From a checkpoint of a small mixture-of-experts model trained on Wikipedia.
Size: 16 layers, 8.1M parameters.
Below are experts of layer 7 (counted from 0) of a mixture-of-experts language model. Rows are named router (the router's row for the expert), up (a neuron's input weights, with its number) and show model dimensions 0-127. Each number is 200 + 20 x the weight over its row's rms, rounded and kept within 0 to 999.
Before each expert's rows: a language model's description of what the expert responds to; "gets" lists some tokens that make up at least twice as much of what it gets as of all text. This comes from a sample of Wikipedia text that the model never trained on. Tokens count by the router's weight.

# expert 0
Prepositions such as in, of, to, for, on, against, around, often sentence-initial In/On before dates, plus scattered mid-word fragments.
gets: " in", " of", " to", " for", " the", " as"
router,186,205,224,192,200,194,193,190,187,200,232,204,219,184,219,222,214,204,159,176,190,194,175,183,199,194,236,212,187,193,174,192,213,203,185,157,175,203,202,180,239,203,214,220,246,196,175,224,232,215,202,208,241,185,181,228,180,221,202,204,203,175,207,224,203,235,197,167,202,192,231,206,224,186,194,224,220,210,197,168,180,222,203,214,179,225,200,186,219,215,199,198,193,221,207,170,205,220,188,170,222,174,200,183,250,187,202,189,215,174,220,185,204,207,224,172,184,235,199,184,163,162,206,209,163,174,211,208
up0,193,185,190,222,176,215,238,183,179,255,185,182,173,197,201,200,189,211,181,181,207,184,143,189,199,180,204,221,211,228,207,170,216,171,220,203,216,215,218,181,223,205,254,212,181,213,230,199,231,190,183,156,211,207,186,196,210,198,186,182,219,173,187,174,194,212,194,205,201,213,217,186,201,170,165,219,215,202,224,206,197,190,195,194,216,178,211,169,217,227,227,190,215,190,193,195,179,204,211,181,206,185,194,194,200,196,234,219,209,207,205,201,241,222,177,212,192,208,175,203,233,175,228,144,208,190,227,215
up1,230,230,197,188,182,200,185,211,191,239,208,173,189,220,203,227,194,195,180,185,226,201,213,205,195,169,203,213,202,192,215,196,180,220,199,186,179,192,183,200,213,189,232,198,185,189,190,184,199,206,177,195,210,186,193,213,175,211,238,210,237,166,168,221,171,174,195,181,177,193,225,202,181,194,217,198,229,210,229,207,184,248,199,241,190,252,169,198,211,189,183,160,202,231,193,199,197,202,204,209,181,183,183,254,210,178,162,196,190,193,212,189,211,215,186,187,202,182,179,193,204,172,220,221,151,226,185,232
up2,221,214,195,206,211,221,162,173,190,190,241,182,146,162,196,177,170,188,201,193,192,185,171,201,204,197,209,210,194,220,189,192,216,166,190,226,199,206,180,212,196,194,228,215,195,182,209,208,206,196,199,228,233,174,212,206,192,221,190,188,211,231,200,197,211,206,227,202,207,200,163,200,184,163,180,199,226,185,201,200,195,191,180,214,204,220,199,220,211,235,188,200,226,191,235,179,206,219,181,182,166,186,226,144,194,162,177,194,208,221,214,199,214,229,191,203,194,252,216,192,179,245,228,229,176,200,203,216
up3,209,197,223,194,181,225,206,206,199,207,224,207,224,205,199,165,210,211,180,180,220,205,234,173,226,186,224,178,187,223,201,227,207,189,198,210,180,207,194,219,209,194,195,178,239,188,202,200,194,182,239,218,200,187,224,229,220,223,184,219,205,190,199,174,212,220,182,215,193,183,193,192,196,188,219,204,208,247,161,214,151,170,193,203,179,201,201,219,217,199,213,207,238,249,217,185,194,216,193,215,155,207,227,189,226,237,212,190,188,162,205,189,209,208,177,162,203,198,161,197,226,243,173,204,225,179,207,200

# expert 13
Closing parentheses and word endings, especially pieces of Slavic and foreign names in squad tables, such as Vr-ban-čić, Elv-is, Dev-on, consist-ed.
gets: ")", "is", "\"", "ed", "ic", "s"
router,206,220,210,253,231,177,189,195,168,202,228,195,232,217,200,213,217,196,182,203,203,204,184,195,200,152,226,212,219,196,192,171,218,202,170,207,221,202,205,197,202,213,147,176,232,193,173,207,202,205,199,180,202,179,179,232,234,179,184,191,209,184,204,193,224,244,217,208,191,185,195,208,232,189,187,183,222,195,209,198,186,219,230,203,217,209,251,199,215,211,195,179,171,238,188,226,167,158,200,204,195,222,194,211,204,179,176,235,168,184,194,156,209,177,194,194,179,221,194,200,174,207,182,194,210,204,201,202
up0,193,216,213,240,196,205,206,186,212,205,196,187,159,188,175,167,195,194,190,165,182,224,192,137,175,202,213,220,198,220,205,204,176,200,200,230,220,173,214,213,220,186,152,199,183,200,184,206,202,208,214,208,231,176,196,222,193,147,194,160,203,173,196,184,222,206,194,208,179,163,195,235,180,216,191,173,218,203,184,202,183,191,208,208,197,220,215,194,187,179,189,174,212,219,187,199,171,192,186,192,226,217,174,192,212,203,180,217,185,226,217,192,214,184,202,178,204,198,187,206,229,124,215,186,211,216,193,211
up1,211,235,136,211,205,215,204,188,186,194,203,196,184,169,169,204,207,168,197,226,211,191,174,199,181,216,211,195,225,215,217,177,165,188,183,228,201,199,181,187,193,205,211,227,192,210,216,159,210,238,220,222,160,202,222,199,230,213,200,211,219,199,189,174,206,225,208,229,193,172,179,181,190,166,196,206,233,181,177,176,174,196,186,193,196,204,209,174,234,199,203,223,211,214,212,190,172,185,211,209,185,211,202,196,210,170,190,232,151,225,224,204,191,177,194,187,219,176,191,163,197,166,188,183,190,239,204,201
up2,200,227,243,178,225,191,188,224,184,228,216,216,163,219,213,201,229,203,180,187,169,200,174,224,237,162,183,201,157,210,195,172,202,163,200,209,176,235,220,213,200,231,230,177,210,232,206,207,168,224,237,181,166,196,221,205,212,188,166,180,181,208,204,195,182,206,197,212,165,184,223,207,182,215,183,198,211,191,196,200,180,213,168,204,216,199,201,215,205,218,190,184,179,215,200,209,192,183,179,196,202,183,180,162,224,167,194,198,171,201,207,192,227,197,237,198,193,244,170,185,181,199,187,217,193,206,202,211
up3,245,193,207,188,187,232,190,216,184,198,195,170,200,217,210,198,178,189,181,193,217,202,166,208,204,224,245,177,192,182,164,227,227,203,208,199,179,232,196,215,221,223,184,224,188,211,201,194,192,179,217,223,240,199,171,217,175,214,227,213,212,176,180,218,210,225,190,185,196,216,207,240,214,175,234,202,222,225,210,195,180,223,171,230,189,225,220,166,210,218,194,179,185,205,159,184,187,181,208,162,199,211,174,179,181,229,204,214,206,219,191,206,177,194,196,166,194,229,235,171,200,194,201,208,184,175,189,226

# expert 5
Wiki heading markers (==, ===), table pipes, colons, and function words like of, These, See also at heading or line starts.
gets: " of", ":", " |", "===", "|", "=="
router,228,196,208,202,217,241,211,195,183,171,200,207,212,198,208,241,211,220,174,166,200,212,178,203,197,172,207,214,193,208,188,211,239,199,197,179,171,190,206,197,211,193,198,186,190,178,203,201,222,212,196,206,216,206,203,207,200,187,192,189,256,204,225,240,191,234,206,188,204,196,232,187,203,210,181,235,179,229,207,188,173,228,214,175,190,192,201,228,219,233,194,207,204,174,154,179,188,225,201,170,205,161,183,202,213,182,186,217,231,197,200,174,225,204,227,170,202,219,194,183,172,168,180,185,170,213,219,256
up0,179,252,175,174,199,228,190,188,212,189,221,188,191,170,216,157,207,206,179,203,192,179,171,168,158,176,179,190,183,213,228,200,212,207,176,178,173,235,207,192,181,181,177,205,219,181,204,167,194,198,192,201,190,190,219,201,170,216,191,184,191,229,182,215,194,182,235,177,165,217,181,212,247,175,188,203,191,241,214,178,201,174,246,147,178,200,196,232,171,190,193,202,189,225,191,184,220,204,192,188,193,227,201,207,203,225,202,195,208,193,190,202,226,213,213,184,201,213,180,197,181,210,195,172,194,186,214,206
up1,170,187,184,199,204,195,173,223,179,182,207,222,189,231,184,215,172,237,179,217,194,243,234,163,222,207,221,220,188,231,188,199,185,225,211,189,202,191,236,197,197,196,184,200,186,191,217,186,222,239,211,210,180,229,194,207,206,246,219,179,207,208,233,221,226,210,212,183,207,221,205,192,224,209,224,201,208,174,179,230,218,201,201,176,199,237,215,221,195,201,162,189,204,186,180,155,199,188,174,211,209,192,179,238,223,172,209,212,218,181,217,188,176,222,223,162,206,219,205,196,197,188,214,192,184,177,191,160
up2,216,202,159,227,204,206,164,203,195,232,194,204,231,175,194,199,216,204,193,191,251,203,191,201,198,212,200,192,192,180,199,192,243,197,222,205,176,202,206,179,204,213,191,172,210,209,232,213,220,218,209,176,197,195,234,214,199,198,196,185,164,200,228,170,238,194,229,213,218,198,219,203,200,198,174,233,223,207,176,174,196,215,209,189,219,173,223,204,228,190,236,198,212,187,254,193,202,203,194,146,175,211,205,164,214,193,176,180,188,203,168,189,191,170,194,186,201,188,185,209,154,188,199,165,179,224,229,202
up3,201,261,214,240,195,187,208,155,228,168,206,163,212,207,231,195,175,187,207,175,186,212,197,188,200,176,224,183,152,172,228,191,183,201,185,211,202,236,222,225,179,204,216,200,190,160,216,203,217,192,204,185,211,211,212,205,165,186,179,182,209,182,204,195,194,216,244,185,179,204,213,213,200,199,174,180,184,222,184,191,201,201,230,199,220,188,197,190,206,202,183,219,172,187,187,204,206,191,177,229,222,201,187,200,252,189,221,209,231,218,196,188,196,189,195,204,202,210,162,192,202,171,221,164,167,224,222,197

# expert 9
Suffixes closing a word before of, and or in, such as -ant, -ation, -ical, -ing, -ed, -s, as in determin-ant-s, star-ring.
gets: "ing", "s", "ed", "ation", "es", "er"
router,261,222,195,192,232,178,212,199,177,191,213,196,188,180,174,193,210,200,148,199,202,203,173,202,200,200,216,210,191,211,186,205,195,162,201,204,167,190,199,176,199,197,185,216,221,183,188,198,222,247,205,213,207,177,191,226,220,197,217,157,210,204,219,237,177,198,222,209,194,214,183,219,200,210,176,180,212,185,195,218,181,231,199,179,171,241,237,176,208,216,205,219,193,197,196,188,159,231,208,232,195,184,223,182,223,161,183,242,189,202,212,183,190,180,216,215,192,233,176,173,225,214,222,201,205,198,221,203
up0,177,194,211,188,206,194,202,157,208,233,192,174,234,178,207,208,246,195,177,199,208,195,194,177,198,189,217,174,214,186,235,233,197,241,219,221,154,197,166,173,207,226,201,168,199,211,189,216,184,202,212,190,225,170,204,212,218,201,187,184,204,212,185,217,229,217,190,213,212,184,178,207,202,192,185,181,218,237,239,219,185,209,258,185,215,210,221,185,175,214,193,213,168,185,198,206,227,230,204,217,222,185,224,225,212,206,221,209,181,194,171,201,171,220,175,187,157,198,204,176,198,197,226,195,217,203,201,216
up1,203,193,183,192,203,190,228,185,168,226,258,214,215,233,201,218,200,201,194,165,198,200,185,181,208,189,186,223,206,221,214,204,201,215,193,202,171,145,224,232,213,197,179,225,238,170,201,247,190,182,206,220,254,193,208,201,218,257,191,234,194,174,205,233,190,216,220,198,208,167,161,197,174,209,175,180,225,194,202,202,202,196,194,218,183,212,203,189,208,172,200,179,226,208,219,211,185,199,219,196,229,200,191,177,229,183,208,203,237,183,199,196,214,202,203,206,178,192,192,224,188,210,210,214,198,208,214,174
up2,185,208,180,206,195,258,170,228,208,200,225,192,151,191,197,212,198,212,219,208,254,201,156,194,222,165,214,192,203,235,215,197,184,147,206,206,197,201,205,192,176,164,172,197,204,188,184,207,169,193,208,204,213,164,172,178,180,202,182,177,225,193,205,214,184,190,192,201,207,202,205,228,221,215,195,192,247,206,190,220,198,224,168,209,214,197,209,186,217,208,235,178,186,195,211,217,238,234,223,213,183,221,199,191,181,211,230,219,192,219,185,198,216,211,218,196,213,219,195,169,196,201,193,197,188,158,207,213
up3,227,236,207,190,229,215,184,187,202,204,210,206,187,218,209,161,193,171,206,176,203,203,237,195,208,202,229,214,182,215,208,213,211,228,224,178,198,187,187,219,188,146,189,186,173,184,228,196,204,217,234,231,235,206,204,194,207,232,227,201,205,219,206,204,206,181,187,195,201,205,186,196,208,221,199,204,231,191,203,188,213,193,261,187,213,173,220,230,171,193,194,180,197,227,215,223,167,233,199,184,186,210,202,231,205,193,172,215,198,216,199,192,252,207,198,218,194,221,228,203,159,177,181,204,209,247,221,221

# expert 2
Sentence punctuation and conjunctions, especially word-final pieces with attached commas or periods like year, 1999, Australia, plus and.
gets: ",", " and", ".", "s,", "e,", "s."
router,223,208,195,206,201,217,186,205,195,211,207,201,175,175,221,219,226,214,152,172,213,262,190,196,207,187,217,218,182,196,197,211,228,189,198,184,209,189,201,159,228,176,185,202,215,187,173,191,187,218,213,234,223,177,160,240,195,235,217,205,188,197,220,218,168,204,206,203,223,169,174,201,214,191,188,210,191,230,214,213,163,225,208,215,190,188,217,207,184,233,158,207,193,219,189,210,188,216,200,179,212,192,210,171,207,187,207,215,212,233,222,186,178,229,205,196,190,236,162,194,194,160,223,168,181,201,195,205
up0,171,208,218,211,164,216,223,208,209,153,209,162,180,227,187,195,194,213,168,218,216,226,185,184,193,202,193,199,171,177,200,218,190,190,217,187,220,215,194,202,219,224,183,201,201,166,197,183,195,167,204,239,224,187,219,197,182,227,237,214,201,232,179,217,165,217,171,196,164,171,231,218,198,188,190,190,203,195,190,213,173,204,176,211,200,192,230,201,235,210,195,194,192,214,243,200,209,184,167,180,193,170,178,198,190,193,199,203,212,226,181,194,169,152,199,194,194,214,195,162,222,161,225,228,201,202,199,179
up1,195,188,199,155,176,188,177,226,198,212,206,205,198,175,213,239,214,185,193,197,212,189,192,192,213,178,204,223,163,240,198,214,182,205,195,192,200,226,184,168,200,212,205,209,185,191,168,204,207,199,196,188,211,165,182,178,223,230,172,194,200,220,195,223,215,247,219,171,193,233,201,210,207,213,197,212,230,242,179,180,191,215,172,194,226,190,254,183,207,184,191,230,201,167,182,203,181,208,184,192,215,181,193,184,201,172,230,204,220,218,239,194,181,206,193,159,188,235,222,218,195,198,234,170,211,172,215,213
up2,206,219,182,209,208,185,225,198,181,212,214,201,191,213,205,159,231,201,201,222,209,212,204,181,197,194,229,195,170,169,232,161,197,185,244,220,202,161,221,180,237,214,155,182,190,194,189,172,201,227,221,238,189,160,187,193,207,194,238,193,223,217,186,190,192,182,225,225,178,197,158,211,192,223,217,162,180,191,237,207,210,190,206,227,227,186,185,203,216,203,204,204,176,178,214,198,179,229,214,217,210,206,193,188,190,231,173,226,172,213,209,199,196,183,195,234,205,197,180,187,230,175,199,196,219,201,205,227
up3,185,209,199,210,161,223,225,192,196,227,198,196,233,216,179,216,211,218,188,197,211,191,172,217,184,199,195,211,230,177,184,222,198,193,198,199,194,178,176,217,187,225,188,240,238,168,189,197,224,235,229,158,204,218,228,217,166,222,218,210,207,188,212,232,180,200,204,221,229,181,177,235,203,199,191,219,228,204,209,190,220,222,187,219,197,209,213,175,204,231,212,183,195,199,150,199,233,251,243,183,203,183,207,202,179,204,219,206,180,188,178,204,202,190,192,179,165,229,201,185,187,221,221,213,195,222,202,227

# expert 4
Articles and possessive determiners before a noun phrase: the, a, an, his, her, their, its, and possessive 's.
gets: " the", " a", "'s", " The", " his", " an"
router,213,242,164,228,216,206,211,197,194,204,218,157,208,195,210,198,195,173,178,174,199,201,199,195,169,171,203,216,206,201,213,190,239,194,188,184,182,172,241,188,188,218,236,211,218,183,179,199,199,220,187,218,242,158,202,217,229,206,225,212,214,189,229,233,189,221,211,171,187,186,203,195,203,165,200,228,197,247,205,214,164,207,223,198,182,190,201,222,192,210,187,212,204,209,185,178,180,228,228,211,177,184,169,182,189,175,208,224,191,198,207,182,233,189,228,194,183,226,167,209,200,193,239,199,199,224,211,229
up0,252,199,250,190,199,191,200,236,192,196,225,177,234,189,243,177,215,216,201,214,209,237,223,209,185,201,216,200,214,207,218,210,206,196,204,205,225,186,222,173,197,156,198,190,211,178,177,187,201,196,228,240,198,192,210,211,216,203,213,195,230,170,179,189,189,232,165,206,190,166,225,192,227,192,192,226,218,209,221,243,183,188,232,196,197,194,203,204,235,197,187,216,206,242,185,156,207,206,200,197,199,202,183,252,215,204,182,193,174,198,178,194,183,189,199,196,203,187,169,214,192,179,208,219,167,202,206,209
up1,203,175,202,244,212,209,183,235,191,147,202,180,190,216,186,188,198,205,190,180,202,205,204,168,176,215,207,185,209,178,164,210,238,190,204,182,184,207,235,178,249,182,217,194,201,220,228,199,198,203,198,214,241,174,162,209,229,181,212,199,235,204,200,179,195,224,195,213,237,216,227,212,184,210,174,194,195,220,220,187,170,182,193,198,195,239,213,216,197,196,224,186,254,174,196,225,203,204,180,186,202,199,178,150,204,190,222,188,202,220,180,199,220,212,188,190,165,191,170,198,204,202,192,176,223,201,206,198
up2,229,234,209,222,168,210,199,206,211,192,201,213,190,193,202,195,201,199,180,191,192,229,183,219,163,168,221,206,172,199,197,202,226,198,161,191,227,184,226,199,230,198,220,222,173,207,194,183,183,188,196,208,213,177,194,195,206,246,230,215,236,213,194,206,178,182,232,172,196,180,227,209,161,192,200,211,147,205,155,218,189,195,195,217,210,191,223,227,180,212,179,241,205,206,214,205,168,173,193,216,181,186,176,173,206,189,199,217,214,232,230,195,221,196,230,207,150,218,186,221,203,206,178,205,207,222,187,208
up3,215,221,207,160,251,203,209,217,209,225,222,219,214,158,185,231,186,210,207,187,203,177,175,187,198,200,220,202,213,181,212,191,194,180,223,176,180,202,194,219,214,194,208,194,233,201,203,212,187,196,218,191,171,186,210,199,230,185,194,204,208,197,217,216,139,238,194,226,200,249,214,197,197,180,202,199,250,227,222,232,205,202,214,195,186,170,208,183,192,195,164,221,171,181,176,157,190,222,219,206,170,170,204,223,190,218,187,212,187,202,186,191,191,218,209,192,213,239,178,203,187,199,203,181,164,221,222,196

# expert 14
Main verbs after a subject or birth-date parenthesis, such as is, was, are, became, plus table separators, line breaks and cell contents.
gets: " is", " was", " ", " |", "|", " are"
router,224,234,171,203,211,197,202,202,177,206,253,205,187,201,199,178,214,223,186,190,191,238,210,202,186,187,212,199,166,205,212,196,240,222,194,205,183,169,245,186,236,186,201,196,231,186,211,171,200,229,215,241,203,195,184,212,212,181,203,185,225,220,207,220,187,226,194,226,206,188,224,218,239,192,217,203,180,188,188,212,164,174,222,182,190,215,190,205,201,190,184,191,187,212,197,165,159,199,214,188,242,193,169,208,210,188,189,217,208,199,203,140,225,213,231,194,186,230,205,197,204,164,185,184,191,194,176,201
up0,198,187,182,206,176,195,201,215,192,202,183,171,226,201,175,197,209,216,186,215,213,220,220,187,225,191,201,182,193,223,180,190,200,195,193,178,180,179,209,206,210,224,206,228,194,219,203,208,184,210,216,204,216,179,222,192,208,187,183,217,214,191,188,233,199,218,213,204,190,214,187,176,194,214,189,209,241,182,224,217,191,206,205,180,182,154,217,169,227,205,198,222,160,176,203,156,179,211,205,227,158,160,159,225,236,227,230,198,202,217,202,204,190,190,211,161,142,188,210,149,166,210,212,233,183,214,198,205
up1,193,235,203,203,191,219,191,194,206,205,189,216,170,197,197,171,198,221,201,233,210,214,199,212,188,178,209,187,182,229,205,207,209,186,192,216,221,202,253,191,242,218,214,239,183,220,198,186,231,217,192,203,182,173,174,201,180,192,241,177,211,196,201,192,192,198,186,210,181,190,200,213,232,188,213,200,196,179,270,216,182,181,223,194,211,195,176,181,186,181,182,211,202,229,217,206,204,195,232,177,245,214,207,213,242,174,207,242,230,199,189,190,215,206,198,184,186,256,209,172,196,221,186,196,218,199,206,175
up2,205,199,223,201,218,192,189,217,222,177,185,176,167,211,196,170,228,216,207,218,175,206,170,194,203,185,205,187,209,221,133,203,174,258,172,180,222,173,204,211,200,217,221,212,178,179,190,218,179,215,161,187,199,200,198,203,174,200,199,224,229,200,187,207,190,186,193,195,208,182,206,203,209,206,198,233,196,231,198,181,209,195,182,187,195,190,209,183,207,230,178,202,192,227,213,251,180,184,189,212,184,194,179,212,190,215,210,195,217,251,203,177,158,221,191,247,235,190,172,185,215,214,181,222,207,191,188,173
up3,207,178,187,201,219,194,174,181,215,212,245,202,240,193,205,209,206,164,195,231,231,193,214,181,188,214,229,196,176,205,216,216,221,177,166,227,223,212,185,187,223,227,163,200,178,187,223,207,212,210,207,196,220,167,215,215,163,201,204,215,198,228,230,182,206,208,210,185,183,204,179,197,241,221,175,176,208,167,208,217,220,234,182,202,170,202,189,204,218,196,166,173,215,182,199,205,169,183,188,210,213,185,172,186,230,190,213,238,223,191,230,168,224,200,215,181,196,221,206,225,206,157,192,181,186,179,191,217

# expert 6
Hyphens inside compounds and first pieces of names or words, such as John, Bill, Mc, El, sub, left-handed.
gets: "-", " H", " N", "n", " John", " I"
router,193,190,186,205,237,183,214,208,186,237,206,206,207,185,218,198,211,208,192,203,235,213,214,178,189,160,251,213,156,210,208,205,226,189,184,197,207,187,197,200,208,216,182,187,169,197,180,152,227,225,201,217,221,188,196,238,212,214,177,210,260,198,204,220,191,188,201,173,218,187,226,213,237,191,183,179,184,239,201,192,186,192,189,193,183,189,209,240,204,203,206,221,182,218,157,216,200,182,217,159,185,182,198,210,221,218,213,226,204,226,206,158,186,225,209,204,185,202,190,174,186,207,227,184,201,215,219,219
up0,191,214,224,217,201,248,163,220,212,191,250,172,231,185,197,184,177,211,206,172,184,194,191,218,211,185,228,252,209,195,172,196,197,220,217,177,190,191,206,156,221,192,244,227,197,191,191,201,216,246,199,227,185,223,176,207,204,226,199,207,208,202,230,212,200,192,206,187,181,222,235,180,223,200,182,194,197,208,223,212,195,214,181,223,182,175,209,217,231,198,209,188,196,216,234,203,208,219,200,164,177,170,201,182,221,182,200,195,184,228,201,196,198,190,228,217,164,197,191,190,159,193,195,225,211,214,181,228
up1,207,181,190,237,244,209,194,187,208,212,194,196,201,215,196,224,214,222,186,205,174,189,189,134,202,174,218,209,195,215,217,215,235,226,185,240,181,236,196,163,204,226,173,227,175,196,195,191,199,211,210,168,182,206,174,190,229,209,186,180,191,190,211,206,212,210,224,208,180,210,173,238,194,187,198,169,210,196,196,190,171,190,163,175,191,206,203,213,192,201,214,182,208,232,187,192,203,204,203,206,179,207,212,213,228,187,179,234,187,217,182,182,207,206,189,216,203,191,177,224,159,190,167,168,192,233,250,220
up2,208,201,176,180,237,186,184,187,173,227,205,224,228,200,187,191,196,156,212,189,182,205,172,237,214,178,189,198,183,202,177,211,220,205,204,193,194,216,216,196,211,172,215,186,181,168,211,164,207,199,166,186,209,194,206,200,221,184,218,214,211,195,213,194,150,190,194,192,187,221,197,211,203,209,194,205,228,198,202,211,199,210,172,177,150,168,216,171,210,225,190,203,215,215,196,205,175,161,225,206,213,185,180,207,230,194,217,228,196,201,244,183,182,197,175,242,228,218,178,199,231,176,225,167,163,193,230,175
up3,212,168,227,189,203,202,173,199,190,238,213,181,210,199,201,191,218,202,206,188,206,226,213,211,211,196,221,193,207,234,217,147,212,156,195,203,220,249,176,178,221,202,200,202,188,214,190,191,204,205,203,196,210,170,202,213,208,190,221,205,215,144,180,189,169,216,225,218,198,236,210,205,206,167,155,203,211,177,194,226,177,223,167,211,218,221,227,208,185,204,222,206,209,185,207,208,184,224,199,183,210,171,191,166,183,187,209,216,229,212,238,196,194,192,219,211,215,205,211,157,175,198,212,188,240,173,186,231

# expert 15
Line breaks after headings and table cells, numbers in stat tables, and the piece it inside words like Pol-it-ical, amph-it-heater.
gets: "\n", "it", " at", "en", "at", "ur"
router,218,247,203,228,201,203,230,181,190,169,225,180,194,212,209,206,197,189,155,204,189,218,153,175,197,207,214,241,188,209,206,156,208,177,230,221,171,204,202,172,194,195,204,181,195,173,225,182,176,199,222,211,189,158,167,190,173,220,222,196,204,189,199,213,208,221,195,221,211,198,209,232,228,200,195,218,226,188,204,220,192,228,175,191,179,212,207,191,198,210,191,208,189,203,199,145,187,181,233,209,197,191,154,195,184,163,222,224,215,191,221,164,201,184,182,182,200,206,189,204,208,193,197,238,205,209,221,225
up0,239,169,183,226,185,195,205,198,212,199,262,182,175,219,175,228,199,192,178,238,170,251,176,171,214,212,178,244,170,190,230,224,184,191,186,223,203,197,197,161,203,204,207,170,197,178,205,201,218,192,234,194,183,217,221,185,202,235,175,189,226,220,196,215,208,221,224,196,199,211,199,187,239,180,190,219,192,186,212,192,210,231,190,201,188,212,211,192,179,192,213,192,210,184,204,202,165,192,174,214,202,184,200,184,176,200,234,198,208,228,218,177,206,210,176,173,186,210,160,195,179,206,207,217,194,187,215,226
up1,192,206,209,183,216,179,210,221,189,233,181,198,243,195,228,192,176,213,165,185,207,176,209,155,214,217,189,211,173,226,199,201,198,159,204,207,200,195,176,175,216,181,166,184,227,208,177,218,203,183,227,193,198,171,209,185,225,193,208,186,181,176,168,220,205,203,171,168,236,208,211,230,219,231,213,219,215,205,190,215,172,216,193,183,164,198,181,191,216,225,201,197,195,198,216,188,195,205,224,220,210,199,147,219,203,189,225,188,213,213,220,163,217,198,197,183,166,203,185,221,187,199,220,223,233,172,238,226
up2,215,187,227,208,179,201,230,168,207,215,215,174,208,202,172,217,181,206,185,193,217,239,205,258,211,194,220,198,174,212,207,226,197,183,235,211,212,180,192,231,169,196,193,189,197,188,179,202,222,204,235,215,176,201,190,200,233,201,211,190,219,180,223,223,197,216,184,192,200,191,220,166,169,198,223,194,215,215,174,224,182,181,183,186,196,191,204,199,205,212,192,154,197,216,239,182,156,188,237,185,228,201,172,190,220,195,237,201,223,251,191,192,215,181,191,192,170,211,213,195,215,184,196,213,174,206,236,217
up3,193,189,231,189,183,198,211,145,188,187,201,221,241,198,229,175,194,168,182,207,213,222,173,159,190,185,196,210,188,178,189,203,187,203,228,220,202,213,189,179,212,202,188,195,212,162,203,233,176,182,207,239,236,178,217,198,197,224,191,192,206,212,183,229,239,213,228,202,178,182,191,189,232,177,203,224,210,187,161,165,175,227,206,198,186,177,196,202,195,194,192,188,216,225,213,182,211,198,205,199,195,168,198,200,207,194,196,228,227,194,199,182,188,168,232,210,199,200,189,226,207,138,226,206,184,193,179,233

# expert 10
Single capitals or short capitalized starts of names, codes and abbreviations, often in tables or lists: P-A, Kh, Sch, MF, DF.
gets: " S", " K", " P", " B", " G", " H"
router,224,228,199,172,220,206,178,214,157,222,212,190,205,185,220,213,205,215,196,230,204,231,213,200,235,190,245,204,216,213,178,180,234,158,216,208,193,187,218,184,193,214,205,190,227,186,178,230,226,224,196,203,189,185,211,220,193,223,197,182,211,171,215,216,201,228,196,169,238,143,195,220,225,192,216,218,190,205,211,209,209,207,211,207,184,204,205,246,207,228,174,198,194,193,177,203,204,225,218,168,217,209,194,192,216,186,188,238,213,188,194,140,178,169,200,185,196,215,185,190,198,224,209,223,205,211,210,229
up0,224,214,227,198,204,209,189,206,156,176,204,211,187,162,227,209,205,228,193,207,217,208,199,211,171,198,217,186,178,206,212,186,228,153,181,226,185,147,189,207,215,182,233,174,188,207,209,210,211,250,214,195,215,228,202,213,205,183,230,186,193,187,224,207,207,172,198,183,170,170,177,170,232,192,204,211,206,224,211,177,162,170,225,221,164,178,227,216,212,206,214,189,214,197,192,182,176,218,203,180,226,225,205,188,213,219,179,183,203,190,202,188,207,196,214,179,219,192,185,189,213,205,169,164,184,236,176,212
up1,215,220,207,199,203,245,166,172,172,204,234,190,172,191,194,205,189,180,198,192,249,215,182,227,227,222,211,176,225,190,242,180,209,219,215,204,180,218,173,201,174,206,208,235,171,203,216,192,216,208,174,219,199,169,188,204,179,193,205,181,203,208,219,217,171,207,207,195,189,185,176,190,194,216,200,232,219,174,159,191,180,224,200,193,210,195,216,231,238,204,208,202,218,200,194,194,209,247,224,198,150,190,216,188,211,198,231,238,143,194,196,201,209,191,179,203,224,190,204,185,175,203,207,215,194,209,214,207
up2,217,167,171,213,200,195,176,209,167,220,192,167,241,208,173,208,216,212,205,213,238,246,198,208,230,195,221,227,205,213,222,209,191,157,203,202,205,230,220,174,220,192,198,191,238,192,207,196,255,209,229,194,224,195,176,225,187,193,163,190,191,203,199,188,192,220,203,203,159,220,221,213,213,179,200,207,200,189,210,199,212,189,173,191,168,232,180,227,227,252,204,191,190,199,189,199,225,219,222,186,184,159,215,212,187,190,200,177,174,197,197,163,213,189,205,203,200,212,191,188,178,218,187,222,209,204,183,226
up3,179,215,192,199,250,203,172,176,145,208,217,186,194,178,215,191,188,174,197,204,242,219,190,210,242,207,214,191,226,234,194,177,208,207,199,201,183,201,188,187,203,245,194,175,202,189,212,200,229,203,159,223,197,192,152,228,200,207,213,202,200,183,191,216,207,209,238,190,219,175,194,242,193,182,162,222,196,218,204,193,211,208,222,208,205,224,209,226,215,199,185,186,176,178,196,215,192,217,191,155,180,200,201,193,210,226,224,204,162,189,184,190,194,177,257,186,196,208,186,211,185,179,174,199,211,191,219,203